python train.py --n_layer=10 --n_experts=48 --experts_per_token=6 --d_expert=112 --d_shared_expert=0 --moe_layers=[2, 3, 4, 5, 6, 7, 8, 9] --normalize_top_k=true --init_std_router=0.00854 --vocab_size=8192 --optimizer="adam_variant" --beta1=0.9 --seq_len=2048 --train_tokens=333100000
Below are experts of layer 3 (counted from 0) of a mixture-of-experts language model. Rows are named router (the router's row for the expert) and show model dimensions 112-167. Each number is 128 + 24 x the weight over its row's rms, rounded and kept within 0 to 255. Numbers have three digits each.
After each expert's rows: "comes before" lists some tokens at least twice as common just after its tokens as in all text; "comes after" lists some tokens at least twice as common just before its tokens as in all text. This comes from a sample of Wikipedia text that the model never trained on. Tokens count by the router's weight.

# expert 15
router:177122136146123105105079116130138122106077150077108127152117152146124150146162169115110148151130126158136118108116131146136165129099138162117113145097112158110123121149
comes before: "0", "5", "4", "3", "6", "–"
comes after: " ", "0", "–", " (", " $", "/"

# expert 10
router:147075134156142113140145122104147147142147122171142160118152144092148142157104133122115160130154126171134109147125090087104104122164119127124115114107136092075103152144
comes before: "0", " |", "1", ",", "2", "."
comes after: "2", "0", "1", "9", "8", "5"

# expert 43
router:113145097167154109133121111119093135113119188136141127121117105115119154115145137127120158144129147071145167126132159122147121172096133127162161082137109132132130110125
comes before: "\n", " The", " He", " In", " It", " She"
comes after: "s", "3", "5", "4", "6", "7"

# expert 18
router:149154124096171095128137167136143092142118127097117153131134120102126147156112103116137119100106120184105166095152170095099136144094118136118106134139123104129145136171
comes before: "1", "2", "3", "4", "5", "6"
comes after: " |", " of", " in", "|", ",", " to"

# expert 24
router:148117106073067134127114102109105137131131166137106109133115061129133123132135081166152111075137121138126162101134119114085118114121080129155122098113067121153138127096
comes before: ",", ".", "n", " City", " State", " ("
comes after: ",", " New", " South", " of", " in", " the"

# expert 40
router:184162092116132116144128128155159153116123163141110144152166115114170146180103119155097112132132121146165117158142137103071137111133153096168086159087133110106149142152
comes before: ":", "ed", " of", "ing", " for", " in"
comes after: "-", " the", " National", " to", "|", " Full"

# expert 21
router:127114096137148093165115125102110146133146095119130116116116144154066157113117096126084146115159103141137126103134183105115112117143129109134132149153125135151067099141
comes before: " ", "\n", " —", " \"", " +", " A"
comes after: ")", "0", "4", "3", "5", "%"

# expert 28
router:119138091149129113129156113171158115115112098066149127117127069124152132106131090130144123169152136122117083088130150109121128095120137135135150105132137129106128135156
comes before: " of", " in", ",", " to", ".", "s"
comes after: " the", " was", " his", " a", "==", " and"

# expert 5
router:137136152139153144114164118130159168115134149151116111121136103075161103159128142132166153147142093117128130101150154126174117121089097149106150139118099095146054105157
comes before: " the", " a", " was", " also", " his", " an"
comes after: ",", "ed", "s", " he", " He", " it"

# expert 26
router:085114088143122089120142152097104122196117111094114123104134111139139120168071134154128114148122091120146136114119156154120118113134074131111136169129138128161085168127
comes before: "-", "|", "\n", "==", "The", "==="
comes after: "\n", " |", ".", ")", "==", " ="

# expert 2
router:132129133168120139183142083187125104144109115100095127126139122128106147134144131144100133137071141156102140123106108154132121131111143087147097173129128129118101140093
comes before: "9", "8", "0", " |", "7", "6"
comes after: " ", "–", " (", "0", "3", " $"

# expert 13
router:141130078129145109146114165114104136109082112176132115110099101092143138088109107095100130194101075162141125106143116161116104136113113115172129128123124142105070142129
comes before: " States", " (", " |", " War", " Kingdom", " and"
comes after: " United", " the", " a", " Middle", "th", "yard"

# expert 34
router:116142124102135111124148124105104121115106062129154136137141137112105128148133153120153106151104151093136140152104128145130133111163143118139102109111131138132140120131
comes before: "8", "9", "7", "6", " |", "5"
comes after: "1", "9", " ", "8", "7", "3"

# expert 32
router:071140144116115112182117152108106146124129103099157128146107130111138100131164104082153092107141124123128123161124151117113108112136129115125118098142109170166120137116
comes before: "\n", "---|---|---|---|", "See", " career", "History", " player"
comes after: "\n", " also", "|---|---|", "History", " career", "|---|"